config = dict(
    experts_per_token=1,
    hidden_act='squared_relu',
    router_score='sigmoid',
    max_steps=5287,
    dataset='wikipedia_en',
)
Below are experts of layer 8 (counted from 0) of a mixture-of-experts language model. Rows are named router (the router's row for the expert), up (a neuron's input weights, with its number) and show model dimensions 0-191. Each number is 128 + 32 x the weight over its row's rms, rounded and kept within 0 to 255. Numbers have three digits each.
Before each expert's rows: "comes after" lists some tokens at least twice as common just before its tokens as in all text. This comes from a sample of Wikipedia text that the model never trained on. Tokens count by the router's weight.

# expert 2
comes after: " ", " Jo", " An", "N", " con", " G"
router:156093163121161137120186103116162110127056157122099150126085118096137154119113090160124124173166190186065116133093123152087168143146157128146149082133138084092100094134144174124163083093105123142124165135140159072184139142159139147183094115071118128104149150136124118126158172065127113154101141125080036115159209155164169064098110117130119153156121145205142080184109159156164130114069123142106113089183145141103161133113154149140136133127128141118176071165120133146139144163142113138156105138095095111073088131176080209153134129156203105115212127079130167144129138098136132113
up0:135117122127136080130122100110137094137139074095122139145089145095073128128165038130102135138113197177183206147143150144090111170084171122093134132094170065109179094101093122115130089051135141084164146160147109175133113132154122167104071120094085127171132078096100163076075090173125076141148167155098088101132153102118112144160099161104096108150110129122167129171126116055107145159143061124136172130085090180164149096129135166118140185139172143112093118143113183105093121108155184149104099122083083085094126169121136093090145082125142137127176109129186133135165168130159084159
up1:152114174090110103123145170124185142136062187059040163117114140163122133115093086184138124068148174091105097132130174094112126106124150156133146124132136151101137186167192166130173132152112193123155207115193111139158117109104141089096157111108112072143149145130188112106162204162117139207108116150122124089102138139127161053115140101111110133156171119142141106083126145119109192122114114118106110125195144095137163113143116115136149121120155180079135081149097143136123148150088097164121105064146143185109105110126080099175053102130174101183143125063118114162153140102127146129
up2:166131120082159114126156148114132127102130086102090144127150183174083122150162096123146138147166166183169121117135122072175105137104254154014157156108082158125099156138110111148111146095093124103115110139115160178164130136163097125123161138157169093108134093175158179129166134124114161165134152068186106076051097126126125089171115102120102163078073077148134178185125171124087094061106093086082087120163116156082138125110136085123139167157145101147150137159090125144126130170126143110153131107108120136094087179125115169121174138127067149126146130176165121084157135102104117118
up3:146086150128075125111112172132107111164089193185112222149146097107181120188163142118077091127131121147138139115120210186126116104169124089168119106110137119083170090138148082155155106113136110180153132111154133137122129177133077087136110151128119102069135093142176168122127075118109136183117109145209091138121129116160081129088149100080125091143117150143106116167077133133119134093131139076089085111134162099125137141133121183158148124101153113156076100130118101063104121074082149044158158122078120157143094105117145154144116124052119187076074082133139111197081154137097139139
up4:180146160077112082159092140130126118096130182144032143124104069184141151123144156071108160106166107143087112128113141151173137104129166149102132085154159168146147091132147068121096084121188172166095110087167139115116097172077146123141160143093110135151143098187134150125103172167090096149130121192145109081154105115145091076100165145154075184135165121078109088145091136143120193103151175143116138091071112095182119134158170187131166170053112137101151139161142079071164134115125107083140119085128088159103080138132162133108123093171109156108139074112120108139131142182163138076
up5:111122121106155150121143095156118119094095153124188168130121145094105131118116134194137100119125122152104118089124037167083089062153126103127074138109176089099110086114189148123124143124194063146143147086195097143126135117129168110132158119072161060129154166082078148143102114127144144131181081111035137188121142104131166074107151107138151089099093090123117123090109121109113113166095160110138161108112108136091128120120114080078095144117099142152178135147129106180100100087126056156134085114125167109189107051171161131140160138125102128081106136199155152080133141198150123179
up6:080139114088154158104056130126140130083115201131121096105071117084139108136145092156125156152106137173183036136132121166074153154107105071164128094099129111112174115095114195105099135140097205157094163161158137179137162129149075095136092083083161116162143148157155158127099125143100150133197149134144158092176140158109080172130158153069099181131119187176053132166143115140077098165135082092142157121137076150068095091109133091125126167139110112120170158129169110087125127176164192137137102151101134116127114148105128092132104158169185162095169113144113118122124142142111189118
up7:107060160152133143133100100140107117141085155183161082122098182163143116173103097165154135075138151073246093115088098199118152125154118128079119186133119112077165132104136157104165111170112100115151132129136123137142098105146102166163148078108157086152119105069118107129120135113159159188176123123134082122144091108112173075126159206151153163132153159160141117160146137100128100096109121141079112125136182139156159107154131150143185164098148170084168130097152110136051152168105103123096102096134116158142147133209153114147147175117189092094141067087065091103149161153105098114
up8:137142196197086167129208116124141098103079133149172104113117148116195102125152161131137102175195180151089139138158153130099131091149132132092117168092113124068123172150124193137172157112117144150145118113184122095184108135071111073162123111116124078097144122119209079118111131128098101137103118140157087143096135104122100162112149114164182163140167130131125166139106182114110179124158102144126099051109088114095161159087141091147148145135099170140072156168158125167118106118178130182109120069180141141210127150116096147133085184131162088108119099130180130094178156187103105144
up9:118153127150164152139100133075146104159135142161099114089093125142138114118202153133100082138108179176109154139109077109088171080138110072185103067128192110110158093141139147131211102173151088151097125106174133067124141144129143125125126103169150162187180119096119181116099122099145145138172095162123062155136196127190159151165139124106138087128101149128116091117136133134132108150109133151142129047096087163146146211110144044140125102099114072105152148125146119103140118137151165116077156122202158158101096192161137117175089147153069086126169136088148120114117099099154188104
up10:164131066151157142137130092136159080169085147104098122128091182138078123144109075117135094143172159131167112147091160129107080163099095115111144105094141104120124109100167158148116108092169096105161085125163127143136111185240134081161183166155119099169103089118144114138112137122129163146115109144141138136167110142083175141092103131115149130118162145129095131110074088118158147144118147159155090086165180105122090174143136153121134175128099128091143159112138089206159105113114171079170165116051145184153085070211146227095166102102150131146111102099202114143120129178118144165
up11:171095135147133130201124132114110099114112102121092131123156145172118142170110182132142111166146161204125124126110167200075183169133106128131100124157116112161076147121129166100166056119069110093170121101107139162137137112139189130070144178128179050185116093145108176123149160134123146182165093125149144139068143101097114125145153146052109141155081128121144051126095156134157137098154114115103118155140123086159091155135165189098163094189120137140153102127087155170159155109175096119130180116115075102172079100167215067106102145118110094131177152137156112166092141120126152132
up12:115085114108180072178138149084113162156124118137126120072139152070154151143112158107180196072129139197068108165117188177134171180148211142085129117128148125156137055091118114132101100132086171091116067133099144106164119093131116125117105102136145115082107173153117122085129145105151175117076137096204125118169140117090124129125136079092163147118140106111156093105116103134105216125124121139130141181148183187151159117165131117101126102104095166141201106095142162120143142120113128113127109078156098119127048119125152100148126110161143082136119111048160092064139153121103166074
up13:131172106135116129102083150069123153155136111122133125111118131162184122083131019132129154164092129117170200153101116151113071119125200125070172131108206143160149085213112188117153122121098118096152108095150173155152107145165113105168151079091120112113137184177159094131130134123116117099105091100111103123128169158174125101152140159146120177141124102193080070076111120136122127123120106173100145119098147134171146141128127128118159081134138087112080069113145144143142094170121144065089160136132153071122119139160152132060119124167101096120147239125144190098124117156155174145
up14:096142138132118116166098172082152150103109164148133169141116103137163161192071177121098119137157090170103163077062133152159148150188130118139092116128164116156110108101108169110172082118135126138156100163164160086152090104137096122159174160055125137172106099122142109167131144161150109060104136121108170135111123117158137127152143167132119081071148090121133123174029103092086135139117112104088084115125096096110146107136134163135067097079130091185165158153134043128128140175068145132076114120095106075096086102098161105147077150107142199121126214140112097135148127096172189135
up15:108146110114123179106160145142104023082125114103100102166088149135097143133106138095138156111117158125145117084123074113110169148131078113118165043092134083131099150172105139125106202096100075173107116148167115098120091135208153069181126193053120143122146161158134092147083151164116111142114104187105090139151126138132106082095108149097107118138149229131185094141105086111141117135158142108112120153086139176140103135167096167163085144146125078104112096128122116130087193176175104170123095139153115074120078137074117128111096162116134081146150106101103149167148102140086147180
up16:180183174161140114134121127098122104079121074120123097126116116072145084087187109182149152103092163165076156120107139082104106143151101104123154101105136139133176124151137104121156098082121124172118130097114172072145142192103085104156142158131138135072125097170138122070171136124149151064138155099121106141110149193152169061145135121137180145145184148121138087078071163106107127155113096142160166138145103047166100170122110184126134130123066135128198106134101145162121074145123150224103110147138152167102128150077179164147114070134210118122150088131087087126156116166114152153
up17:154089200120150190107101133108090130108151135191103134112118104073093112161169117138172173138098141094095063128167112117155138084132104139147146197093144135083148089110090158187177158148113148081136143177197120123102136166106126104098098155105106167152121155078115212124127152171152103136125109146130090141153111106082107124125190147173090149062139137137114134128151172179121140151142141113124142151103113157156229117071182126124094160160147119163129156117171112147096038110145159135109184171088136088098110106109112155120110186149106164088137191117099171143127095077106175122
up18:111098119139184118101163124111111113105109179123107108126094178142162172141140156115108091149153129103169180107094136148113158119144118131114102103091108121154134114146122073116133099088136105125175153099120204162140080085193154148188035148069193108157139198158146091155140185179162088117135118100073116172075133189115142156149147132109108097174143072146137072100068161153144168086118198167116121155133136080073150090194099141142116151128096143164191083121093114143153166124142123158135127113163167153091089084128114155088145150075180122126115099139112102123053109128138126109
up19:098149104107168151033097128155144089086147153129111067156170162117141157149060106133166071127057145113135159123141135115096076129133139154138109143129121172146113136136138113161105045123065110118141150166141171070144185139113114177162152027109085107108121068135171098164121149112119131123174069115163163108162159168160141123129118186093126158149138113114109111182117159165108167111132180115162126164164175116123180089130143137203182139147102156056150081104125139106084132112113152127128153147101146184114106153196092118102094132147111130108132069124128088140182158154140097097
up20:151072154080176173078120083067126126132116109108174160130158128126141189143110079108060124060165181096135185107165140144097082142098067175157149184125108160156113095097132155131174095192148139112147074120118146175057138156104133107167136170138124122152121144134160112089159133123118105109188161137154114103132159104119038077128139109212111122138079121168156080194192102116084159121171163151090098188100164111162078122148111141141120151104111126098127129135161119157161157190176172121147170121144160170115096136145127119125142174114146104100119125080184127130123124149117130163
up21:080127097125128158101099146125128103104148112089149114156129065152183085164075058144165107101111148150093127131087164126158106152142108140186137084141136147151120112153154162140161064108161066124110064093121123143156144131079131174077050055157123156181136127157138198118161101083199136131077150111126110137104100149098158083132118095135132089207089114144069135171133127190132128108097093138130116132163130172146113142132177041144171162097099151137125131103111168075134130135161124130097111142134198087078130073133167130168103162112090118087135095149092154111113188083109102132
up22:083125185103123148138113161190162139133108124103151058102093094097113074140108091162134144125121124202132143129125129147101137134147199173179140119173072196167131082015170123128108163156156105110179114162130166152111161156088076105153133151105171160153125118155086160150095174099106159116089121115166081141159115140152125127112088188128139091116138185129135144181114150132149105157110127152178078125179154147107092096141158128109192137147119108127177093093124130057164071178143149141117113139140077139146097098177055130062115136189105120163132162148087112113128130138127161163

# expert 27
comes after: " U", "U", " A", " I", " N", " Ma"
router:115104172122142083174157110115129102115111110116149082124089127165152175121148114094166146154161147131125145128120112124139127125086154099125130125153122148090161091137129132114105084139114098131178097122092124097173174163134111080143123130108160100141094068130089144149104156057137112107192145173142128130081182187136126116130100120102108165157232126162124107149162149128170144073096167118128119166146128109118108098106119114161092120216094137103075090206155111203027069128130082112186105116132139122167069097198125132122135139110119082117171162151096125144143051043118101097
up0:139133146099116170132096126176140136139093098131106112089098176122176148128068136098181135142182125114132176088166106108120185097104164113063155145175124079183150116140078072137124074119120197158106104190122101191090112122102142115102145128085106046104188173131099108154133118154092190063151129145127115148123107132155129124158158123168092125081052147096083133166126178112156119153113147099123150181104205126162142084179078129163104171148151128110130085138096121114185063102103160137176096139129159137124175117061116161133137193104127130136176133119095142134126120109182156117
up1:131090149093139129139154102142116112145095166123090154169121085122145142122151119151113213124168150041105088162179135122116144143109140147148155114108161111082101157085100145165129131093093123121122142156080128087138059062070076186144181092095185096106102122112068132139124177156142159124088113087132086118078068132133131159130161116150113139142150098100110125196114101066172121125148148154099118127118141094133024143086074096093164117137162120090115077136086114142117100114102118127122122133086084127106099108188171176137103122068096132173120068060123129167077105068097141131
up2:108137139180124073111113098146180154131084081086144093138203133146110155126183191116160111128099127119151123143157165074148130123159115130126091104175112152074144168192129144149158121140105161080098102086155108121117130102095107121123065086136126167067091147151194137165063119137097091153114082108080157142138107160101127143167203140087153146122133126139109139159134106117161113131094144068179098163138089118137088172115159195149159118128184025102118104156082114141113072154128171091124115104100175113144139079087163106113136172046117119086157105126142122165066182133124136119
up3:074147091063108170089157086117083107116145132075070085125110121139119136144126114168232132136196108129187149148119125136124128158171113093142124153162062129123114163144127150121128126101175087112206147124152129146132119110151058145141122116137116113102170164139102108086149238131139097150152113130131168094113101151075137125126103153095116139129116100115075040171115214153083136098126146126155144123177139145111170120137083131177145133133158125085153142172152173157124104108096084177153143131098169164160146174129034144121145160118097098099102087151106152142169092141119088171
up4:166111107136089183138124154120109167117118108133155135114147206091092096101113108115158165109080121146129114136063134100093122132114099092109153069127171146136109071128170156045165137119192116088158129075117113119158110104117132095182114148175080098088169117129152144115071149179111101185142119122153144107128115166197101182114169139079074140198111113124166120124115155141113163093127174087121106106125098142100095125054086182129193097115154108043120132139146091120141163144135149162144114099134178115177112074072151135075159131098112076173131072107139216139125152119141128129
up5:116128106146160137072094116115154095130104129165177093125138140138124125087125067128033119147092083154115138114134061164172120117171142157141184118064157114063148171127130132124128140053167118074133169153072149150100111108130144114125187140156149141106140144202158124123166115108144162146139133139141167144185128136132161133131157145153106138153136149121107144118136155086191125161131198145111069073126170141132122143140085135130076133172185143099129141138086126128060075120130083142104109197162208178136133071110121153166122125051133150120164160167079104217127114132107117179
up6:160069150104059096125132169134141129077126134125120160123110130153120181120123092097090146135184137090100137100081147122157173145128093116076133132147143120134138086133103156167143164138141106145137094057162108060141196187120093156126129150152186083106143149123114129107112140099179159120127144135149145200082163097178084092118145149086167124107070100152152130174113057169171082111130130162139090125156158162148198105133157156192155167187119124109140124073174092141145131139178102117150106112182108139116196097077140205093186116059126127161179082148139110141119106100087125123
up7:098153045177091113170155138075132122134093103134174130116049090130121118053125059156086111187139136151137121111125106086161144137112167102121161121139129163110091067104169156121150065088138124124132130121163121125107182111138145136113147180158124127175144133091145133132150143083173076105093123176151120206144164135132183138106155123143123125143065111128127132148127116108126117092102092102123121127107156175122092140074075107099119155161186138111120154110169091119185147196102208100095167131076129156113193105177207151113123142147169062211162146123144089148142116121142161133
up8:158114175164125136121144114132084197129127098101173142143137079143145200107127141114111185164163068111127127122160131176145217203155165170122090145103135101110095093115116170157159116115093166111125059100115157062114114125101124147127151185119093138089173151138166102062138132138122151157117156219086111151092163111123145086058105179070145130189140163115175113167151106126190165117152089145150153114107149175163134100123146145131197119157128091108137133164123102196108145116124143183117095109144050088134089099098111139125178135152185141110101117113118144118132117090143098175
up9:158101100132094093132122135162115159111143121136165148178114129215113082216123101112079093167145151095135169114148095095076117126147127154150165147152085177163118057096164120170124137113091072140132129132148093055081125136137179090121088119163107203097160066160153140203110085078146088119132112126171059133165089156174124081147095115143123129155130161138081141120109155140127137125117178166066139129122191125118100189120153123150135109120112143097164114097122094146137144140095064154126184110100102114138106154204169116148109104120180141093145064171127093077098160105121123155
up10:075129062106144169067124174159113085162098073103114139131112168116152123082119117135157144144181164139150184103137148141090136154145170125106130129081089169102205127166107144138106156138133131124202132153165126106156125188101102139107110115209111120091122121150084186097102149127146152158126109134140117127163081095110070120152117122157171158142092128082163233129108099079137167123134124140104112158081150088149140105147164125173108116128138133119132120145126184116101033114156167122132161106110179120150155043135173132101100141059123103107185040164165136127118166131157173130
up11:144101101112132132125112143177114103122116069150076128136128116091104093115076171125136147183206107178143128131219157150169133137175141194204097196237121122121158133132141128107134105121146083129129149093162140088136154136085117046226115135166156107121121094094106123071130146134107110127121143146178122130155196127124072158105113194138124092138078146119165093151121144149115137108091075173126124146124119162084130144167073119144130121154130132153116098107087093143122097126128127154143111104109131088103125079175096187111159163175127071137134135131091125134028104156128126146
up12:126102115113098121172098131178107114184174114043139128158159150099101172086123138060081152146146175156118068067107111128137108116068162118084066137150112116150118122098109073157099088149132161160141136117146130145166176166114123132114117147165154157162110139170161159112123154169127145118127068158095172101183118140133120113181125162198162160199176153080145155165107132113161149166099118146112177047164151189058144144109096113143132162135123177108136161137128150061088138158129138138096133121176078190164063108145135132169130101148126131102158098115129190125172159105140082158
up13:097107179163108118175158099117120098183114135132095082196173186179061129135147144104127140135074123063082148138135114050097155121123128139087121143145142111131132154147163128164126101110118179116107171157129116175126115128174148168106091120139171069189096107211110154113163124144114101117118132068154134178088098134117108106152082060135099145064189165213109121120138113090135115196143159149118130120125072141095152105139130108146148091120167147091102121148132146134170077105187142122135120111169137103153055130102155164183162119147090145111146174067152075140080087153124099107
up14:189124139090090123135119066079119130145123073191128155132164140114152160126168139116081125161125120134137132139083090130124119101122135112113090134146109100162088153110092168121143183135167149127105130168160197078149140103068128148139135125127135152168136120144160147151057127136187142163125146138149102176100068142143165108153172151139040115148166117105122074144135112141107142096124201143097072092134120157133158143146083130144100150137060154166145175146079152074080154129112107126122159171148071177175091070086109137197112139100138108083072160199137079061112131175154069172
up15:111172165146127066148099123101144093188122068106154145139125139111177168129094081157080160108180145171170110117164147121119167173076145126163139158118189186095120133149147118091106108152113114197125078079125139130126088071186116080122102149120102084172117160109107187121077105119129158108126093124150148124134113099059165083101230157133148123209112139148111100145117137090135128118157149109127092101079132143136185175072048153152107177134113164152143135097130147123159089161122090137113135070140121167135071157168152146125076131080084146147109178124131152096148108070143104143
up16:137147108132106224185114118074116083112149154128129087105117085146149166143135071156170125094099114111140145138138107126128139153128179121130097162129133108133130180129108101121163161077111094177133089113119104086097146175149151150053156142095139158113057074183123119189136138110097055129119200174051102138139118172116137132143145077187143129111164090162139179087165106096148111088166146124131135143152154114125078175129189111111095162118181132139131112138085115115145106090083109091197110080151173155136148083150093182143071101166158133143115152154058117091183170110122141111
up17:159198199166159130080077108131130119123086127109115151095156132144148132132135160120158097091111098110072171084124133124145124163102113104156113125165140143153146126177109150192114135131145094166112155122143111100062122112128131104192121080070052148150123055121155185165119109183128117090146127128128116131124177085134118149094152117172130080192124111198083123121121162093142154134136166112096171129152163162133143110167126165197167107129042105144198058125104131174094121161131093158161145180139117121127113148173149163178161109113140127099116197060166168110163108074096152106
up18:137134126131089117134143149118123108091067146116115133135144162111148108131122172094160121156070150068047086116115179150167098072162176092124107180174203132191169170142169163090052073129086158110092120092124115115154115152134137175090131158153138133126149125152149159096110140129137118112101148142060140143127103175144176137078155075097105119034072117136078122185099109187134119139192124126120127155137130113068084087108113159102184097143144123097146083117149106060116155086135085124169170128147127170138138111097077145142085136197137111146104076128158148189109127125133147129
up19:061086128161114122143156124091121164120144137096145153123129153125074149160111132227134154143170171088097119193134117125152133166162103163121110092119138142053061180092133143135121123137119102134121163155163171141147138191162135139100076149088157098147112093100150119127086096154143122093161153037139114045210120190143106120086155168087149112114140098187155177121107137079188102083124137174129094140185137143136186168121092165106108157138101141115114127164185168138102154137124129110106184093141127139167148115052096137172128087101133161094172115158110136106133100084157116094
up20:101119181140141154117090122149116128149152156156150126125153067132076122156135104092092190169080150156146146105155142114109130079025112162131114143088165137149111116082182103174121108131173115112134135129065160136161139124141115171169158143164154176181128148150075119138159130120110115141134137084122104133148072152076138144106152096105154097090114110139142144124104110216135109107111158066156113123067119159149117161156122172111084116236130093185110172074120149105138130115182080148160132145134168129120138092121056168140102151105213147140117091150111181186097163091090091076
up21:129146153100127079145157123068100138125102102179064158111109193181123141153153128084127097153105105106140173077078202142144097140074154158149129070079133133182090087083123115155145152150080114085079114091123161114154141134122113157094161146109102159126141116112155137090115118131100154131104063183110096046148108111124070070127112093138136175145149153108105177121126118163120164153083110129108058154137110144200136113182098101155156129154075126135106115123154136114104081077094074132191136091098164117090167133106081167167156126150162098127124101130138124107208056092157092099
up22:080106171147193072108103191126154105144140119148156106162110172147159098145110106154096128181108137156119131095128107145100109116143123206126101120149108124091159092103132137159117147068076166058159140124113083049193154148143134134153095141127193166170107080173079149126134106141157164059109111124160168155139126147168127116149130088106133147081159075165098140121104106114075133117091084107133172138148140130114160074153121147122162178191117134091096130136222099109159092187082065121138137148132072087125150148119120123137137057135110107167106157211109135158126114068097128123

# expert 9
comes after: " the", " a", " and", " of", " an", " his"
router:081084152125152094200165103105108093186108136105112096093107170157105119096156117114179156132146146149142109112132116132079184176094113141117208138191162172066136083154119094110104130062138082149130125104161189115151126197107095133109045092138161121140169105149175135111142164077102165089157113172158090148153165107132063094086157115130181132122145098109144117124121133166175124047106140113097136088088099127171158061118088113100115084137157139129167154128087100138107045103172100107144118085098133094134149109171078115170110126099112137118114169114071159099149107150130130162
up1:044123139141106094141125117133120094140115155091133106064132157155094089102170108168117059135148146203133131184144075117101176121152079147070122146199124154131155134123160145171073106113176145176137132173140122206152161144193132143119116142128118098149123110174131203126097190076094120129128109118159139132169186153090122075179172137176133137144132119156123129200104069114148142127122131096124126096144103117102147120115106116112071081134178058129147118117128196154076175150156150167129111085121131088116150139145063110173166118154140138131102161129122153130146156067189070149
up2:114113146103169112092123133159132101148146093107106159100150075140151146098193115112081114106095111111174089149180100149086105125107127107084182103052149180113172123108138095107102154117123122103091180062112184167135171096118097133097161152187136165121144044138225091098087088096115085145109128127115131108077111119132080081123187106074123145154194089107109165109181161159169093098149146083103089133127038112125105077146116129086105100108150085105168108127113106059116080099128168090147110128081125094125161132111081135180091122148113121095105106146130147121169149111128152135
up3:169096079150074089185092090139135103148124143129086156065175124107126176153124156064114147163090081163173095067170135060111156131090102147156146164113205144150062137076119170154154174157132113158099152125160115101188168092081062130157144135167130106149119084116078085124142143081113151113126064135160119132123133157193120106084165120176083131132141115106116108144139114150163115095138170121140160157172125165146180063081136149128187102084124145086178110143106126178118167096196111135118110047130131138105114070127138094155144142089168112115117122169109161124148112145118101114
up4:148044124147117072135057142073151092126061165148057123125153129113184174129201169132119085110142109167134111135171124168079185134138145130110114125137165110123111162152120088141141133111088022075106170147162147106150131097143086093193118160141211140125053106153123138131098114119177180109153118150134103136097121155179099159138187099117127136133160152088156100123158103199217127137083139103120141139138120145132110093137113189147129115098158104140159103146120061079134117134111132123103110161116143157091146129146077138067099134130141111159150101139070111129158086125102161174
up5:078086123176156111097164121100108082146139127129128078130147175090100098099114160093101205171144087111138076153147158143128089123128121079115177169133050108091126106161082183153086126127082078120126088126201071113154147132155167131125096140066122142147086104070147143160157089122105132129183135127133142109097098051174158171114115184145174175138112120144121159115121101098100217124119133094146124178109105074117125102180101112076165111184096144115184141143143121131124102115035148096192126160096119138142142155153132111138132085137149134068150103123118193135092150117144140165
up6:146109051182123119094140122113147047151181189117128138136112152164124151151132083126168129092147129169155102128161097089106126108133159175136156148087167207128139068162191124132124068115104154137112071137156113133128100113087108125105111043189101161117120196113159093125118236092133147076087078153117136144136062170141120167132099119150089108152123143077110146162137155094129100143069102135109123132115095154115094088152152186068156127122124106163152145145145107141118100119154160098176119206129153124123138146167150084072100182125154143157137154179114094162174163114149128116
up7:134112134067166111161234140113143124164100111120122178126116190121155125119198089100059146125120121123135114117171077162125092130080178145107140069109162162122112159202140135100144086186133143133124098126127207133150069218152071125072160113108142097103085169161128144090106126157097086151138084166078131124134096137113167101152187110132142127153165085137115099114156154118181144149077104067127112126103185162149118141166108132080126168120114128159166178154112157127146114153131082111146170120110164097127109107146127093152179083088117130099097178084140146084180099100157133093
up8:042170101087155130153182110147149140127161109074182194149091148158086116109112111110137126114118178152117163063156093123107123163110148126176119108129142122124087129072130229122067129095170120174103081069059150186107092133134125154104122120106082165109114136167153146126156177183167114130151129118102098105149109127099116115098098173117090127103132115117085113101072115162156090174142169117126104085182193152156063139137103102150148119146176159128110122165155125156116105114107171137132148102111111117128143207143085158137122156187155160089117202077112124070166122128186122118
up9:085125131131070094132123123112139059148137144154115116101115157158119158182166123049099124176164140194146142079124195134114124112127105144140179131090133212105127105097101184143159135047150101130112127111116130157136135144133073156063111194157165121154088135144120113166160228117104138131088121125188152104114164074097113088175139106097126139115112133117144151088080081179128119103109075145117159157138117144139103116135096155144087200139144103139111095101169145147095152131145106128108086122130178150130159040128096134189096079107199118123130188122077123097149101103150172097
up10:113109131127121143171107138107040161170123137104082070120187055156128100117132141166114138107110085164177077140148092115129041102154166121125148109146156082121116198160120124104131180109114081071106098093105074101131118086130142131164164116094117169160122103081176095109094151082110126116125128111153075145145183107119087113132117070204191097108107159110171088166123123124114151083122160075127150152134083166139076100120052173124129144137128144103158107143051157129092124113096097130172086151058124089138125129139098156154146115166176100146133170141098142077138110163180147156
up11:120089128069118079204137109087122134159118143088086084162090060180106093108081133085154145111115122119142116095154077125158209106160142147110144158127118159149127105086103115092169116075141117141124131147184148142140145153077237069114057136131099052127113092162135129159073181087123148176143133110111198176146128169127098150066115110139096131129093154169160141132123081137124128132091101131083141139124134079126157094070129167128136120096114111088167138126135106120074122128116191115117116123081132125163141098079081143100079121133096179087171159055142166155125152128149104126
up12:087108167117122046112145155067087095118110129070194120177124144181166081037158154097116125104140156124103120106153098100131134175096103097114194150142059133131140149124089119190140131019126162181110134092163127116115155112145127119164098127129142144128105145098117129088118142144135145104113123083146164122093110087137076156152167119102103122095156117081131128068112082111161156105165177102091158163122103079147142099116139120048123107137162146078164077158147129128132152021105119136142132151120135094142110158187136094129154102086182101105105121121160120123066156151167105177
up13:101157196136163105136117108142094151131051099078154092112173128097181161138091146107171145140218150180040151139120100126078106115153101119145147159123155114114165052131114105122096111155090122145101120074152173098094124152128138128153130130128171141155124101110177122092090138122099149125149140152124122112161151143123088113103127125130132093108142122099171107146218112190166134153112129107113135132120117120146213110105123115104162126090033101080111207118128048116056125110153183141101114123143090153107104133127126112118166155069116084157079090151133128132136145206172148063
up14:088120135140162182114098138125170170139138151145149149142162144205118114086083182110156121133162141110134138137172121166154186122185134129136123092099130140096179089124138100166113088117115155153116097115122106073169186121110120112140125094112154085086097102181136126055138124101124171103142156101131095152210116141126130188141180162112212163211095098164119142120065109095129120110101080131145126126076141161123118174092119170084131117169179194156116151033151151171127144130143169187154115051089152126131135115167129166144145152117127106129159121111114103115128202062100134147
up15:116107121145128211179203140134132105185147130152161149082096163162103123089190125086138184168084140158140109100118098133094158142037174094113087161136127120087109130134134177176083127118123109118135142082033193128107168109143108116151082160132106126145109137064132160094147131069182101088168140144101084194130112109121069108134089129140138133123156139107090183117071160113160142109140180150138125072134072155120197138142157130111127121147108081147134140141090153152135182094181119165139121117084172150149176103109178133128129146162151092108171099108172137115184158150087128139
up16:146120136173135143166079118046151095110152160159135083149123072080133165162151117162129153150091132197112076076109132068122114064121142179125135145093116142141193178099129146146138114172119110170142105109155183105152155122202158110153113108163154100071098085227060116154127144136150149120147081123174076089092147133218093141160180137171127145142159129162131102171114109168111172079094090072144113154172143150108140076115093151151115096154118134079164093113138160151133150088161135123095159109078093117119157135149111097095122120145129148093075142147073125135133149172098098110
up17:093111124121138129147078126178108118130134199160091111135131129152103065089159122108142122109169106130115173111109096128143145166189126153168058145201174121114098096131081089141183165108142166171129121126107193134116128137102118091150070094119170122139119120083165123149129131125135159119155116128107087131139152141083089150082054114083183134149108066116100121123161085157186127100104127121170145086135138151091105052171117184037083121125142138163092137112148123129148128216113109100090143143094117079125108051100073155130173129067108109124074073158085095135157183142125134129
up18:165053111161066127155077148164101133129093131102134134166076099165126104142135143157149146138119158083141104136187136077129154127146121127137111100116112191132113209150074103109077080068155149178103089114177156068092142104114130162143104156084122107135150107132188141049172158147117134112112133128192103084169086133104072131119100120210169114093128076116131100102182141099155152102101101101093141165171160095199143109202119141149073112142084138137185075169132119088157105089118123144141067091112135100123120180115161144124114094138114140099157102128132160168175158153127104106
up19:143095152125123064106132111146116069165118111126132087134107119109117114096106137037059113101165112141085184122165164066151095175136125105184094107177093123150128141141156090047112087129134163116109163102130128113189140117099109172096099095100129156141126166163085090118124190150152166088118128133108057143119160128100081073103122148075161073130116145106141148110123150122131135063137148133162150071149144153167157074138076167129129162106126198110114151082124090096101107162154099126086100081084085121137227096094112076116109116081178134156118092123075125115132145110134177097
up20:155088064106096096127158115138131144159165105109113040150157202125119135106148087108206113150127137106169129077098134172130158142153121116131085156096112099114076082106116131124113134110136172152154122132111130074105115155140112201083111080143167091130141130125151173157067117208226155141133078207094059151151129087161065126187116082150144165156147126125128186133099116122158146161141181130106124138165114076150109157093114143107170104121136099153074131181120101069090147125133164112151094127090115127151118118106110114124133163164136160167100159141141168179057171147095122137
up21:138087110117123107136174126134111156094101128131131144112158130061132116090156164068202132075157105152123116126154132077156127144090063077140092076090144082143159111150104070113129145088109103128115116151165111139133150150130098132148127117149136143196096075101201174136156140116205120096111117091125157081111106137158170154096101206054151107085164152097090145145139079167132102143096115148109064123123167061132124098094112121130084143151142141062101143138141089114158081145175138206110117130120063106184075155115135129100150112061076138165147151072107098148152177144083112123
up22:141169095093106095131127181168203089069110169064159153114137140094178160111141139182149122117097222162138126178119114148172151135163147106124143091193135094138161107100150112125108098089147117122123136100134104110084114098204126120150150109136130140106114099114177155099120104055153086114143118066148170119086124107145088159133209151052101141159086133118091141144123165140103179157118155160129224132172111113086141112160121137186154088115108169115089113145144115183105107125151122154091140192040125146175164147150125112145116164142127120163155170149122107157072124140142148172
up23:110092128116085074121204166140161109112105090100148094135110127165174182148129075143146135125164114114070068053129144080124079129179110082130165176146155142087071151077067150176099191080107161114136135069087184120117166143117137133112103104130110189149114130127134207191116135161091138084132169126073129164128103095104157167053204134098134139125140145078152111163104081120143125129118113167170168112087121154124115151095171096117133118166124154062145136093117159117151130104152166116187141087052162165128136096107124110133138110127092078157129173108139112120119119118130091118